config.yaml
n_kv_head: 4
norm: "layernorm"
positions: "rope"
tie_embeddings: true
extras: ["capped logits"]
init_std_o: 0.0376
beta1: 0.9
schedule: "wsd"
Below are experts of layer 3 (counted from 0) of a mixture-of-experts language model. Rows are named router (the router's row for the expert), up (a neuron's input weights, with its number) and show model dimensions 0-111. Each number is 200 + 30 x the weight over its row's rms, rounded and kept within 0 to 999.
Before each expert's rows: a language model's description of what the expert responds to; "gets" lists some tokens that make up at least twice as much of what it gets as of all text. This comes from a sample of Wikipedia text that the model never trained on. Tokens count by the router's weight.

# expert 10
What it handles: Mostly "of" after abstract nouns like process, existence, task, career, plus capital-letter starts of names and headings (British, National, Kh).
gets: " of", "B", " to", " P", " T", " ("
router,190,166,143,200,239,235,257,163,186,171,158,132,166,193,152,171,186,188,182,146,244,231,194,225,176,242,211,164,222,141,207,226,176,219,222,257,214,213,214,250,234,155,187,245,221,201,176,194,181,173,208,224,229,187,172,153,222,156,247,237,246,159,253,232,222,208,189,197,186,229,183,188,149,166,215,213,207,236,193,220,223,202,248,210,203,244,193,211,205,217,215,229,195,237,172,156,188,171,189,224,167,181,177,200,232,175,226,242,168,197,228,197
up0,178,231,206,180,234,192,200,244,227,185,200,151,216,202,210,239,163,180,243,171,203,139,188,178,197,208,189,194,236,226,191,213,145,165,218,165,204,155,246,212,203,264,167,233,190,208,205,217,177,208,204,216,248,204,179,211,161,258,160,198,230,191,244,208,152,251,236,136,225,187,139,194,155,195,169,186,265,210,167,189,269,212,185,204,203,194,241,174,197,191,218,251,206,215,175,155,193,193,239,176,214,182,199,170,188,222,169,217,210,229,223,142
up1,239,234,184,187,232,168,243,194,194,184,213,170,182,226,186,222,200,171,200,201,201,258,203,167,245,201,194,217,249,197,216,210,200,212,176,177,177,186,174,179,215,239,213,170,252,178,231,187,206,176,212,224,215,202,158,151,224,218,232,183,205,197,180,197,204,258,207,219,194,229,205,186,152,244,169,188,209,222,278,185,207,182,187,172,216,236,213,139,209,188,205,191,188,160,222,165,233,216,235,156,188,179,197,189,219,173,228,196,147,179,194,191
up2,205,179,223,161,191,186,197,192,192,180,138,192,174,119,148,229,235,240,235,218,211,227,164,202,156,201,224,233,135,193,189,216,228,183,212,223,217,215,153,237,247,220,174,182,212,208,172,213,183,196,176,175,218,191,204,158,207,181,224,163,234,232,270,190,188,165,218,192,195,169,195,171,177,161,222,164,207,175,213,179,190,160,243,147,206,168,183,207,198,213,214,169,247,236,199,250,115,211,210,211,173,190,171,223,153,234,185,162,206,165,220,178
up3,238,204,171,190,202,187,170,174,196,220,221,172,196,247,187,229,201,221,208,184,228,189,169,195,147,226,212,171,200,245,184,219,114,163,213,184,169,206,203,144,196,183,164,193,126,186,210,208,245,167,173,211,153,131,168,195,183,231,198,218,224,202,222,200,196,201,233,229,219,201,219,193,192,185,210,192,244,174,158,181,221,197,202,198,189,160,260,255,203,217,216,261,205,191,153,242,154,188,206,222,197,215,173,165,160,218,172,204,197,202,255,224
up4,206,251,176,190,224,240,248,186,163,202,241,214,201,207,218,189,204,205,165,203,214,237,203,260,210,247,195,208,221,248,80,167,126,204,215,222,196,218,243,170,256,218,232,138,177,236,211,189,179,205,194,139,159,234,212,221,167,207,197,196,177,203,193,242,232,251,171,224,182,227,186,198,177,206,169,173,224,189,224,184,232,205,186,178,195,189,177,222,224,197,225,199,221,217,234,207,211,138,243,229,241,214,136,190,206,176,260,148,224,216,182,196
up5,194,176,188,210,205,210,210,134,225,212,231,250,187,193,215,227,180,200,202,179,208,240,257,239,179,152,215,207,146,226,175,231,252,167,210,209,210,169,168,158,195,233,163,158,201,163,190,177,222,201,202,199,182,153,225,175,187,194,122,211,212,196,227,203,184,163,168,211,207,230,186,257,218,210,193,165,256,132,208,123,150,193,208,173,248,220,103,155,243,225,203,202,234,237,234,195,154,185,227,186,211,213,171,216,204,164,230,220,189,180,218,199
up6,168,164,222,213,230,195,189,150,207,195,165,232,192,190,258,184,214,180,198,137,230,171,182,192,227,254,221,196,166,204,203,239,188,229,227,184,232,202,242,162,186,182,151,191,167,217,207,200,219,212,230,253,191,175,168,163,179,252,220,187,169,213,174,249,249,176,159,213,197,206,239,183,170,261,220,228,243,187,249,107,203,185,165,261,134,159,198,190,231,204,167,215,236,265,132,179,203,239,195,216,219,208,228,237,199,257,210,208,212,232,182,144
up7,158,167,193,214,200,213,196,191,175,159,158,145,190,186,219,210,205,233,219,190,197,266,171,223,241,193,237,175,187,255,107,170,261,255,178,201,148,242,167,165,208,153,182,176,189,216,216,184,267,209,209,184,204,210,186,173,231,198,190,206,212,207,187,216,217,210,202,214,160,209,189,185,202,221,218,207,268,192,212,229,186,242,261,197,219,191,199,166,194,232,210,196,173,165,178,203,217,178,134,231,138,209,188,212,230,182,209,193,211,272,238,248
up8,180,171,212,217,217,230,202,164,212,194,159,220,187,232,173,222,176,189,219,194,209,178,196,238,176,298,179,200,233,236,158,141,226,253,200,241,213,184,196,243,196,216,176,200,178,180,202,190,222,241,212,223,206,183,205,210,205,200,166,217,199,175,200,131,287,210,195,218,181,228,157,217,169,219,165,209,206,176,181,100,230,185,204,228,193,181,214,210,213,238,244,199,287,219,215,173,215,225,215,172,198,179,179,192,215,218,184,261,194,212,178,225
up9,250,142,180,193,188,227,291,236,239,190,257,211,197,212,208,220,234,145,154,178,193,211,196,202,182,256,140,177,166,186,212,168,150,168,216,164,238,198,175,235,231,153,170,181,208,213,214,187,161,217,154,208,152,247,167,211,208,165,175,236,199,200,263,248,272,171,227,236,213,166,191,199,172,178,196,232,168,190,127,186,229,209,195,179,212,194,210,256,236,228,207,183,203,155,240,192,166,231,170,213,226,174,189,248,193,186,142,229,191,204,199,216
up10,198,141,199,197,185,182,165,233,209,143,223,173,176,198,234,222,212,202,158,174,208,225,139,205,210,208,189,191,223,224,184,220,235,199,163,232,201,194,183,233,196,150,171,173,162,183,188,225,202,227,228,235,165,216,239,204,206,208,192,250,169,223,184,204,239,123,178,185,181,224,221,196,182,202,176,205,204,176,213,199,148,205,246,196,184,203,199,229,184,204,182,230,180,184,217,160,182,139,203,229,158,196,214,252,192,261,247,190,241,214,170,189
up11,201,168,222,211,229,179,196,275,234,223,204,192,210,235,200,188,228,200,208,161,219,222,233,211,202,161,210,178,230,195,199,185,199,201,180,182,192,199,219,172,223,218,193,239,183,144,240,171,170,193,156,259,214,172,204,155,200,206,207,273,212,179,177,184,199,174,123,241,213,196,290,210,232,187,182,179,176,155,194,188,171,231,201,204,178,203,158,156,226,256,216,224,197,211,120,214,218,170,202,170,169,192,265,213,218,227,205,176,242,219,174,200
up12,247,166,229,217,155,225,196,159,212,239,216,257,200,179,175,156,172,175,160,203,202,204,224,166,168,230,217,209,240,247,190,151,199,139,195,211,195,215,207,216,211,213,155,170,223,173,182,189,204,238,205,232,228,193,227,164,194,226,180,239,184,272,178,196,182,225,250,137,225,199,178,235,254,185,197,194,205,160,223,170,185,201,220,201,187,215,167,205,217,155,199,186,173,206,229,217,217,230,178,192,214,203,219,170,272,222,222,199,215,189,250,188
up13,158,223,218,209,227,217,253,191,186,208,207,204,164,188,188,209,132,218,168,190,189,256,188,166,225,164,217,216,189,257,201,226,212,242,209,199,254,187,203,164,147,159,231,165,196,205,263,167,198,232,201,223,178,170,165,219,205,175,229,240,132,274,223,170,176,141,219,197,238,245,189,177,216,229,184,211,211,179,249,196,213,233,189,209,227,265,194,218,215,181,198,191,205,206,187,206,251,204,264,193,166,159,165,128,197,107,209,247,152,181,182,205
up14,180,167,219,182,229,171,220,138,174,168,174,241,209,248,174,160,163,212,217,180,224,190,145,216,199,180,205,226,171,248,200,222,181,213,231,181,234,158,215,224,172,157,216,185,182,237,237,225,180,216,117,253,209,228,196,197,218,209,206,212,124,250,232,238,238,180,254,177,169,167,191,188,231,202,200,238,186,211,166,142,211,253,174,224,268,195,186,213,217,196,237,164,187,148,185,211,186,213,162,215,186,155,243,212,177,195,221,228,228,230,169,222
up15,256,182,231,126,183,149,271,192,181,192,172,202,187,181,151,169,180,196,201,205,219,209,216,180,197,250,201,183,187,204,201,191,166,137,227,182,206,189,178,207,256,159,214,185,212,231,214,208,241,179,151,227,188,196,162,253,172,168,210,186,215,171,235,149,223,190,184,226,199,211,178,183,191,166,135,178,208,214,235,207,222,221,168,180,187,111,165,172,190,170,230,201,210,193,270,243,202,244,204,173,176,194,177,181,232,238,154,311,241,238,226,247
up16,183,254,158,189,184,237,184,229,198,189,163,180,123,233,225,165,206,234,162,201,214,228,161,238,167,216,205,215,199,161,179,248,192,158,221,197,148,180,189,225,216,174,210,200,177,263,249,191,214,181,239,185,223,176,202,124,255,173,238,194,259,144,196,185,209,179,217,269,189,190,202,188,250,188,205,183,211,216,251,203,212,202,228,185,181,147,212,214,239,265,134,220,206,177,217,202,200,212,181,159,214,202,142,184,250,155,224,251,180,208,208,181
up17,193,179,222,188,166,238,205,165,209,246,158,181,192,202,183,242,221,197,192,183,209,239,218,159,231,225,200,204,179,182,170,209,196,235,192,133,179,164,201,235,209,158,237,232,205,242,220,200,155,167,196,193,167,208,184,227,153,282,176,236,220,207,178,191,174,216,195,178,158,189,154,175,231,140,192,186,175,165,208,271,185,209,222,221,233,168,173,224,178,205,204,152,228,170,190,172,193,152,204,247,241,195,238,174,219,190,226,196,216,213,161,162
up18,114,217,191,177,155,211,175,189,173,198,201,161,222,247,190,224,196,199,198,208,201,198,198,213,194,274,181,227,166,201,175,188,176,242,164,201,177,202,205,240,166,197,173,193,215,173,172,196,229,212,168,152,175,212,159,213,205,205,206,182,252,187,208,205,191,203,229,210,205,187,147,236,213,178,196,252,209,200,165,209,161,236,247,296,221,203,225,229,177,261,214,153,205,221,200,172,234,207,208,223,227,195,172,218,176,233,141,187,277,240,221,173
up19,204,178,197,211,227,290,224,181,261,186,203,176,263,219,181,200,223,193,196,159,199,241,187,183,217,202,141,151,212,217,177,160,194,177,140,215,219,199,176,216,187,153,188,178,200,211,211,197,184,220,225,233,160,221,182,183,216,196,238,187,211,206,228,175,154,181,284,187,157,195,154,206,223,161,199,198,156,204,177,179,225,220,210,169,202,185,173,159,247,188,280,163,192,135,186,174,224,193,237,250,175,199,197,204,213,157,201,180,261,246,197,174
up20,198,195,186,181,244,193,130,197,180,179,199,286,219,189,173,241,217,213,180,179,224,218,232,216,173,225,211,213,255,173,247,206,203,251,240,265,220,246,171,144,201,215,154,174,186,185,124,161,215,211,179,193,207,196,155,226,231,219,236,231,215,154,196,211,231,230,224,201,192,219,199,191,136,218,152,222,179,176,124,177,224,175,212,293,174,156,127,197,224,230,176,170,181,211,210,211,195,271,195,220,198,240,172,235,212,195,216,212,236,262,174,214
up21,178,213,203,212,221,204,182,196,213,242,189,219,142,200,162,179,209,212,120,200,224,219,165,130,230,238,232,195,225,220,218,183,206,211,201,242,156,191,234,247,245,158,200,201,201,162,159,192,150,283,238,259,207,191,193,213,217,175,243,206,187,195,169,195,177,198,146,235,208,214,222,229,229,234,134,211,190,202,211,214,184,215,229,139,198,215,148,214,215,214,240,160,222,207,244,229,210,181,154,184,142,209,189,193,184,152,222,169,186,176,165,183
up22,204,181,194,212,218,210,265,276,192,166,233,196,243,204,212,202,206,208,214,199,188,168,182,168,191,207,216,176,254,170,204,224,195,263,197,194,200,186,167,189,249,176,184,218,209,195,232,206,191,172,183,188,156,144,242,218,201,202,229,182,165,190,219,210,305,208,145,198,209,181,184,163,162,182,213,158,209,206,173,167,219,187,202,215,222,248,176,204,242,179,232,156,172,192,185,218,160,159,208,225,172,164,221,186,202,240,254,220,141,150,219,164
up23,226,217,195,223,184,211,254,213,214,212,145,176,236,234,195,169,189,202,189,173,189,177,125,212,176,172,229,124,209,151,234,190,167,172,195,202,153,207,228,249,171,189,198,202,199,205,209,202,207,218,258,160,180,145,189,187,216,149,202,177,229,234,164,200,218,285,164,224,167,236,188,210,231,301,216,210,193,144,188,241,203,165,187,215,244,187,206,247,204,152,215,187,185,206,250,210,165,175,186,227,238,194,238,237,179,178,187,217,148,200,162,188
up24,169,201,187,131,240,268,172,176,137,222,204,180,196,200,159,212,212,217,214,184,204,263,156,217,223,198,190,238,175,176,210,221,196,238,153,213,212,209,223,192,256,211,185,207,205,218,163,228,258,224,197,169,220,214,194,133,181,213,243,190,192,207,264,227,204,196,180,169,206,206,167,227,214,139,224,190,186,220,201,206,220,209,241,217,229,222,225,197,116,219,241,176,154,215,216,189,183,177,201,215,198,201,198,182,209,197,195,215,204,244,229,153
up25,125,176,205,189,199,183,197,196,180,248,258,182,195,210,256,230,216,191,163,209,191,265,193,232,171,204,157,218,190,162,192,255,175,210,196,197,229,191,168,264,180,189,171,147,188,177,200,181,198,230,192,216,212,183,155,183,179,199,206,224,189,220,163,245,221,134,265,154,182,225,212,230,141,184,161,229,177,176,140,180,156,160,230,250,252,186,223,178,212,225,188,243,187,189,210,122,171,243,217,246,228,197,192,219,194,216,156,149,165,186,204,251
up26,218,212,138,251,190,192,217,188,190,245,196,225,177,163,190,215,169,202,180,182,221,209,218,191,189,232,161,212,195,243,182,239,257,202,171,231,180,168,218,240,200,199,139,197,240,212,203,231,193,209,198,216,189,168,178,229,267,237,218,153,209,183,225,215,169,162,155,215,222,224,176,241,236,207,202,225,187,238,200,158,190,153,222,184,215,234,207,191,197,219,199,202,188,191,155,200,189,237,175,246,182,163,179,201,208,175,224,259,211,226,234,226
up27,178,143,217,217,233,170,211,185,217,213,220,208,181,226,182,198,203,206,127,180,205,244,234,164,165,193,200,159,166,252,214,247,213,216,146,159,175,168,224,207,207,214,242,208,171,232,163,206,194,185,230,258,162,209,197,212,230,208,199,172,223,199,224,261,183,155,195,167,239,198,182,255,181,215,174,156,199,236,173,197,185,183,242,177,150,216,223,183,230,244,214,244,201,142,235,208,199,196,247,172,185,182,207,155,227,117,223,218,197,254,103,255
up28,194,154,147,205,139,215,180,183,200,195,215,204,245,173,153,147,196,214,199,173,177,161,207,185,187,230,202,196,247,187,231,243,273,153,158,205,211,180,186,218,191,199,159,240,215,132,149,253,172,169,230,208,162,253,191,177,237,198,155,200,246,227,207,173,169,237,184,233,269,222,214,206,186,207,193,206,171,262,149,181,161,203,178,205,168,204,179,287,230,174,142,193,213,167,131,212,236,225,157,213,242,197,163,218,228,226,195,237,198,225,238,170
up29,183,182,210,205,178,203,233,169,190,209,206,171,166,209,228,268,206,176,175,164,202,182,231,247,194,196,204,250,203,178,240,157,216,191,184,240,190,170,191,196,191,217,161,246,227,237,221,185,172,201,206,141,216,182,179,186,179,190,166,230,208,204,238,200,190,167,199,183,225,214,213,176,169,185,250,258,209,222,201,139,191,187,265,162,211,210,208,174,132,220,194,215,258,167,205,159,267,220,211,203,181,180,245,190,180,159,213,170,204,172,195,161
up30,225,231,231,287,233,251,200,185,229,251,196,199,189,223,166,139,189,192,187,185,206,222,185,188,171,163,269,198,205,204,179,224,179,183,151,255,179,168,209,252,259,173,197,243,174,224,194,175,209,184,186,220,213,204,175,199,189,214,218,206,176,167,202,218,208,194,228,240,265,209,201,186,199,181,201,181,171,227,226,236,192,205,193,231,166,190,224,212,159,213,163,198,198,205,165,224,175,163,237,171,187,159,194,239,167,193,164,215,159,216,153,211
up31,186,221,208,181,202,204,198,215,256,208,201,232,227,188,192,213,207,192,221,177,228,197,219,214,171,175,229,166,270,202,152,138,229,247,211,187,199,208,198,217,227,184,202,269,240,189,203,193,194,204,208,202,226,178,188,160,256,199,197,259,163,191,191,201,173,169,210,203,234,228,220,176,213,183,249,184,214,230,114,161,208,264,222,201,216,173,191,166,187,253,199,272,235,259,168,130,207,176,188,178,174,227,221,219,240,176,190,212,204,217,214,185
up32,179,155,189,229,174,177,232,159,175,157,151,226,176,188,219,120,203,187,182,165,213,182,225,192,206,198,187,181,190,159,201,167,184,147,166,218,231,175,224,176,214,168,220,226,211,222,156,213,194,211,160,254,206,209,246,220,199,161,239,197,189,271,188,207,125,169,179,234,252,190,223,224,195,229,166,194,209,245,203,175,238,209,200,172,186,196,161,208,225,206,184,268,211,183,251,245,222,184,196,213,122,177,226,226,190,166,184,179,195,208,129,194
up33,176,161,156,252,255,175,199,178,212,194,170,220,215,150,204,201,211,178,190,184,206,215,174,221,215,233,210,223,203,147,203,227,210,194,244,200,203,256,216,203,198,169,226,224,252,230,207,209,219,183,183,180,187,184,217,214,164,189,231,193,198,179,201,203,251,167,170,267,204,232,173,162,227,139,225,145,185,200,155,221,198,178,177,191,220,186,208,245,142,144,205,187,155,191,225,195,126,210,195,197,163,202,178,200,219,218,196,220,159,250,172,177
up34,182,154,160,177,195,283,199,180,202,121,169,198,251,187,195,230,178,220,191,217,211,174,234,229,247,197,206,188,163,197,224,238,186,173,118,179,209,218,197,164,173,198,175,197,132,219,203,205,175,217,214,185,196,161,201,169,173,181,225,212,208,206,242,164,200,223,215,148,215,210,151,150,226,217,209,183,205,154,209,126,219,207,187,202,174,201,188,187,205,226,232,233,162,195,233,160,173,230,236,198,199,197,200,158,210,197,232,239,247,248,189,216
up35,233,241,165,137,228,153,218,219,241,196,227,197,220,184,237,200,189,179,200,205,212,167,202,227,226,230,194,191,214,182,156,202,226,187,232,160,135,155,176,226,199,181,199,219,207,212,216,248,219,233,204,219,166,189,226,190,144,197,141,187,204,149,231,180,162,157,205,223,228,240,185,215,244,177,172,206,167,213,249,220,204,197,228,203,141,162,223,187,170,231,191,210,179,219,171,203,204,216,122,190,247,162,203,200,196,139,195,279,196,233,229,233
up36,177,166,225,163,209,238,175,154,208,195,202,227,154,219,211,181,179,193,180,199,244,178,154,153,222,187,179,182,192,167,213,191,224,182,208,191,190,259,128,238,193,171,206,189,256,208,187,195,208,226,174,254,236,225,194,219,264,262,237,193,200,220,179,217,229,199,166,167,204,227,214,225,233,198,241,236,190,271,168,212,226,189,204,165,222,162,182,209,176,201,223,201,235,167,153,203,190,213,216,180,192,178,206,224,148,192,153,231,175,174,285,186
up37,186,202,174,235,247,166,223,161,236,237,209,226,190,176,260,181,159,188,229,184,237,198,290,169,157,203,173,183,177,181,236,172,228,190,225,178,251,217,185,180,206,234,172,185,163,229,179,225,153,159,200,164,199,173,179,255,206,239,186,192,178,254,254,177,229,178,184,171,196,252,167,198,184,175,206,238,201,200,196,223,199,174,228,172,194,201,261,186,237,207,188,230,264,226,162,133,162,163,194,177,180,196,164,129,157,233,154,183,180,177,249,150
up38,198,212,176,197,219,258,248,230,277,192,224,185,177,187,222,167,220,172,221,214,201,239,166,198,229,188,151,199,228,185,240,223,244,195,182,128,213,228,229,179,234,143,247,199,228,243,205,222,196,174,131,183,168,226,204,211,197,179,252,238,204,142,208,255,191,184,241,216,148,205,200,197,158,164,236,221,128,226,164,223,221,190,149,217,225,201,236,177,187,181,203,197,240,178,224,195,186,204,178,175,183,176,192,217,265,250,169,204,222,191,210,201
up39,175,184,198,235,224,208,207,189,210,205,197,173,210,230,180,180,209,177,196,171,209,176,224,251,222,245,121,190,200,186,235,193,167,190,118,228,224,140,201,169,211,190,187,248,199,249,191,187,187,178,257,167,213,212,203,175,103,193,230,182,170,174,209,199,187,151,219,186,174,229,154,195,232,147,153,233,183,213,192,187,203,186,174,243,257,212,212,194,184,182,184,193,223,251,225,184,152,243,234,245,120,180,188,184,220,226,173,182,198,124,224,216
up40,203,178,186,190,187,182,200,229,178,214,241,214,189,212,166,228,148,209,208,163,202,204,196,225,203,191,188,193,220,305,176,183,160,216,205,191,201,184,195,191,202,136,176,185,182,198,173,139,218,215,258,240,185,170,204,228,225,196,206,238,186,191,152,170,171,193,241,214,195,214,178,179,201,221,173,219,211,224,247,274,186,263,239,226,187,220,214,243,234,170,216,209,187,206,230,202,208,220,259,213,160,186,192,166,206,211,231,186,225,278,139,199
up41,146,183,221,235,237,282,245,161,170,199,209,179,108,163,217,231,178,201,185,213,246,265,210,243,170,202,180,212,164,157,270,199,178,236,168,199,199,215,167,205,199,206,198,202,206,242,191,255,112,235,200,171,266,217,194,174,241,237,209,231,231,173,218,191,206,172,196,237,167,207,223,184,161,194,137,200,225,159,217,188,171,204,200,187,217,203,154,195,248,219,182,168,153,245,213,207,220,157,157,234,143,187,251,229,198,212,220,156,193,235,198,197
up42,188,199,246,216,150,154,206,139,173,214,158,206,222,193,231,173,207,199,218,198,192,244,220,181,194,146,213,179,230,216,233,223,155,191,234,198,179,155,222,176,206,180,207,153,214,149,229,232,182,234,205,192,253,159,201,147,219,266,257,218,176,196,164,198,247,208,175,204,188,194,266,222,200,186,226,249,214,192,198,219,116,216,207,234,178,174,230,169,212,201,219,195,208,247,167,154,165,155,157,221,224,172,242,136,199,207,244,212,176,197,126,251
up43,165,216,196,216,168,186,229,201,254,155,167,157,204,189,178,201,176,228,183,183,197,213,207,228,171,178,237,199,233,197,214,194,191,210,188,202,211,202,248,268,173,181,216,243,187,236,223,160,250,189,176,179,218,261,213,228,212,155,171,206,192,198,221,202,262,224,165,240,180,223,197,189,177,168,193,169,171,239,225,230,250,196,167,219,267,171,250,205,214,247,202,211,163,214,167,173,198,194,175,214,200,206,212,203,267,178,219,186,222,210,163,229
up44,235,203,173,183,234,198,138,179,213,224,191,248,221,222,238,182,188,189,219,183,217,249,175,206,265,173,209,237,241,186,214,202,183,208,183,160,207,212,162,197,171,279,135,203,147,122,247,173,230,227,166,193,201,178,212,218,193,180,228,207,179,242,185,215,233,252,210,204,187,196,179,253,197,200,185,239,258,159,189,190,232,240,204,157,223,237,244,208,216,242,202,242,221,205,255,146,173,217,209,178,185,234,233,247,165,185,194,161,191,187,209,198
up45,177,196,151,262,173,205,171,171,194,227,176,226,195,196,184,155,183,187,214,193,226,216,160,137,202,218,203,180,153,240,174,176,185,200,163,157,168,225,172,213,217,193,237,157,202,199,209,187,186,211,165,220,182,287,241,176,184,225,167,185,157,182,120,219,164,207,143,156,216,204,166,203,222,204,206,188,217,253,193,210,209,208,207,202,232,202,267,197,137,202,220,264,230,209,146,190,219,160,177,192,172,218,223,209,258,203,150,183,203,209,237,132
up46,229,236,262,169,220,196,258,253,190,174,228,175,189,169,227,179,183,188,148,179,179,255,213,192,214,215,213,193,179,209,162,210,191,194,193,240,204,195,232,217,231,199,202,187,224,219,169,178,185,226,191,150,177,209,191,171,184,146,177,217,147,231,216,213,214,181,242,130,161,172,187,267,201,263,197,195,240,182,161,169,184,180,224,179,214,209,242,241,226,253,174,235,263,213,207,177,195,217,173,170,202,165,204,204,195,225,204,202,143,242,189,156
up47,186,161,158,175,186,230,183,213,237,159,147,203,211,187,205,249,195,202,228,197,203,199,200,167,157,226,185,224,213,205,154,162,262,259,209,196,180,250,192,181,168,182,219,251,172,222,215,185,182,228,158,191,175,192,176,162,249,210,223,173,197,186,206,196,234,153,187,188,182,209,199,218,151,206,258,203,208,171,163,209,233,177,256,200,199,162,237,245,250,249,197,264,223,194,195,243,147,206,230,219,201,189,223,198,212,185,244,217,227,195,200,205
up48,198,165,177,230,172,235,193,176,198,186,236,192,213,195,240,154,170,225,183,199,202,221,181,249,163,216,173,163,202,225,203,202,195,172,194,254,189,182,187,203,191,209,201,201,242,139,215,207,168,202,195,199,241,154,179,158,203,242,231,218,195,200,133,238,241,184,211,231,180,182,203,204,183,179,248,165,157,212,165,237,205,194,149,225,235,203,222,258,197,198,196,180,165,190,205,204,228,155,184,251,217,177,205,139,185,189,169,144,189,136,244,197
up49,272,158,186,176,196,214,167,235,216,170,200,165,235,158,196,175,208,230,191,200,224,150,206,176,190,186,206,183,169,173,260,160,154,190,235,170,188,196,214,186,218,139,191,213,173,184,209,188,200,224,204,230,191,190,172,221,151,211,175,211,219,206,200,243,150,273,236,225,217,206,216,177,173,178,142,174,215,185,245,156,174,194,238,233,247,181,156,177,229,201,235,169,246,258,252,177,197,186,201,248,145,185,167,225,200,256,179,221,259,195,190,171
up50,143,230,185,197,203,143,255,179,174,213,101,197,222,219,196,202,196,186,188,161,202,207,195,211,166,245,147,188,188,177,164,166,213,213,226,225,218,188,218,226,155,129,138,153,252,231,225,147,239,232,195,193,241,154,188,207,199,232,220,232,180,202,181,216,220,216,253,228,205,203,207,207,221,188,195,245,217,206,151,201,202,227,171,171,211,237,225,208,168,231,143,217,266,239,225,204,164,165,184,220,165,185,229,197,213,148,181,234,213,161,226,249
up51,211,199,209,178,226,173,237,193,212,185,191,222,255,170,173,166,219,211,156,222,211,232,206,205,210,174,196,192,230,136,177,165,237,219,149,213,223,185,188,188,161,95,203,175,141,178,196,218,216,179,216,175,192,185,189,222,206,159,191,229,271,219,165,203,247,166,188,211,225,197,206,190,222,152,235,241,165,176,139,150,217,193,251,243,200,228,216,212,233,214,202,192,163,161,187,234,162,164,236,208,140,192,155,181,247,177,191,204,195,170,193,212
up52,174,153,227,157,205,140,231,250,193,184,196,215,133,216,202,183,191,198,132,182,199,174,262,189,267,189,220,191,243,256,144,163,136,211,210,179,256,186,187,239,158,169,152,220,209,182,174,208,216,176,197,187,180,220,215,243,234,222,232,162,227,188,191,166,214,176,222,244,214,205,231,174,200,185,191,193,211,201,166,181,226,240,219,262,163,207,245,229,206,182,211,187,248,253,196,206,212,219,201,240,225,191,223,188,209,178,238,245,163,224,170,243
up53,248,192,175,176,277,257,225,195,273,212,208,174,187,229,154,184,186,182,219,180,208,203,153,197,252,173,182,225,228,151,157,216,213,202,199,239,170,147,205,221,151,173,196,172,183,242,212,232,176,185,252,254,212,227,170,191,218,224,132,234,198,165,165,176,184,186,210,188,181,189,164,222,187,179,133,185,188,236,193,255,234,182,217,204,162,201,181,177,206,177,186,203,170,179,245,249,181,174,234,176,201,179,207,175,161,207,189,224,256,224,225,216
up54,259,183,187,203,216,180,245,190,227,185,192,190,192,144,195,206,227,192,245,191,211,239,157,149,180,120,215,229,163,192,268,210,194,191,192,196,192,245,173,151,204,216,179,209,185,171,131,210,197,187,204,211,174,174,202,127,195,169,145,184,177,229,257,203,185,193,242,185,256,169,190,229,174,183,213,199,199,254,211,231,172,208,171,188,191,153,224,172,193,241,224,234,197,194,261,159,141,168,196,236,165,205,190,220,206,212,245,186,216,188,165,200
up55,169,244,204,181,244,210,169,171,194,170,158,206,171,232,172,215,195,204,245,167,197,216,185,187,230,217,160,207,195,215,254,158,184,228,215,211,201,206,204,203,161,235,190,173,147,149,225,195,203,249,184,282,182,225,159,225,168,218,199,124,192,200,170,181,279,201,213,219,175,204,134,222,155,221,263,260,166,237,221,208,190,214,232,244,174,191,196,229,168,182,228,174,200,250,185,226,134,213,157,241,189,179,209,198,205,219,212,172,188,151,188,212
up56,183,231,188,177,186,203,226,211,206,211,197,219,142,218,186,213,219,185,272,197,217,198,200,260,150,153,119,198,252,252,185,177,208,249,242,187,204,213,217,188,209,188,195,259,215,200,206,216,234,200,198,225,213,192,211,220,213,146,228,217,199,173,241,208,211,160,253,204,196,223,178,169,163,202,219,172,185,199,140,238,198,240,244,204,212,226,164,157,208,205,216,165,200,199,170,187,205,221,125,152,170,179,205,243,213,173,143,154,234,224,217,177
up57,199,212,136,177,197,196,170,157,199,214,203,202,253,205,150,153,200,218,192,202,197,213,244,227,200,253,180,199,237,212,235,212,195,243,234,216,210,172,172,195,173,246,261,188,148,163,163,222,227,236,167,230,230,218,155,190,202,159,237,213,239,140,217,253,198,193,189,201,203,204,179,196,218,203,160,207,111,219,248,168,185,178,161,237,128,230,172,222,192,233,248,202,167,168,187,221,252,213,197,193,173,198,196,198,204,157,205,210,207,188,142,229
up58,165,165,178,200,163,218,227,171,197,162,187,202,240,173,228,250,228,167,199,193,222,241,245,166,211,190,183,203,93,205,223,243,211,243,211,212,159,191,161,176,170,227,156,144,198,237,163,189,200,244,187,204,190,184,199,197,199,214,188,177,220,230,233,234,235,193,217,188,231,209,202,175,170,154,252,182,225,197,195,129,197,205,135,224,188,184,165,146,229,197,120,177,193,254,196,198,168,226,230,267,211,188,188,174,228,197,225,202,197,204,210,201
up59,194,181,225,158,209,186,248,198,172,170,183,138,202,208,156,197,224,228,124,197,215,224,244,178,211,260,185,196,164,237,270,231,136,197,127,239,243,176,227,222,208,187,214,227,206,180,258,187,169,186,218,186,183,215,134,204,197,275,168,230,181,172,235,244,223,216,191,244,173,194,209,246,193,170,219,201,185,205,186,179,145,145,147,221,181,182,153,228,208,186,195,187,161,188,181,257,180,218,159,210,200,183,216,246,193,228,217,180,208,186,194,180
up60,199,213,180,178,245,231,168,238,158,191,222,159,215,206,185,151,203,179,161,205,195,198,173,256,157,191,174,241,248,185,231,190,137,233,168,181,236,244,166,272,219,203,245,195,160,170,221,206,191,197,161,214,199,126,216,159,192,208,173,196,201,226,239,152,191,170,245,165,192,200,191,182,177,189,193,153,236,223,191,201,185,171,230,168,241,227,217,189,173,197,200,201,209,215,244,205,254,188,179,216,210,187,227,195,167,209,217,174,187,203,200,141
up61,216,211,173,189,231,224,124,179,200,200,161,164,224,190,181,231,234,194,202,214,214,202,189,246,207,191,203,191,228,158,242,234,224,182,145,254,220,201,204,206,223,224,198,247,157,180,222,203,178,189,201,227,175,203,221,144,152,161,205,201,248,178,208,248,198,217,216,200,227,213,225,231,242,213,187,206,155,205,216,178,148,230,176,192,188,232,206,161,203,226,142,198,235,134,204,226,182,215,207,190,191,184,238,236,143,213,167,178,210,237,212,208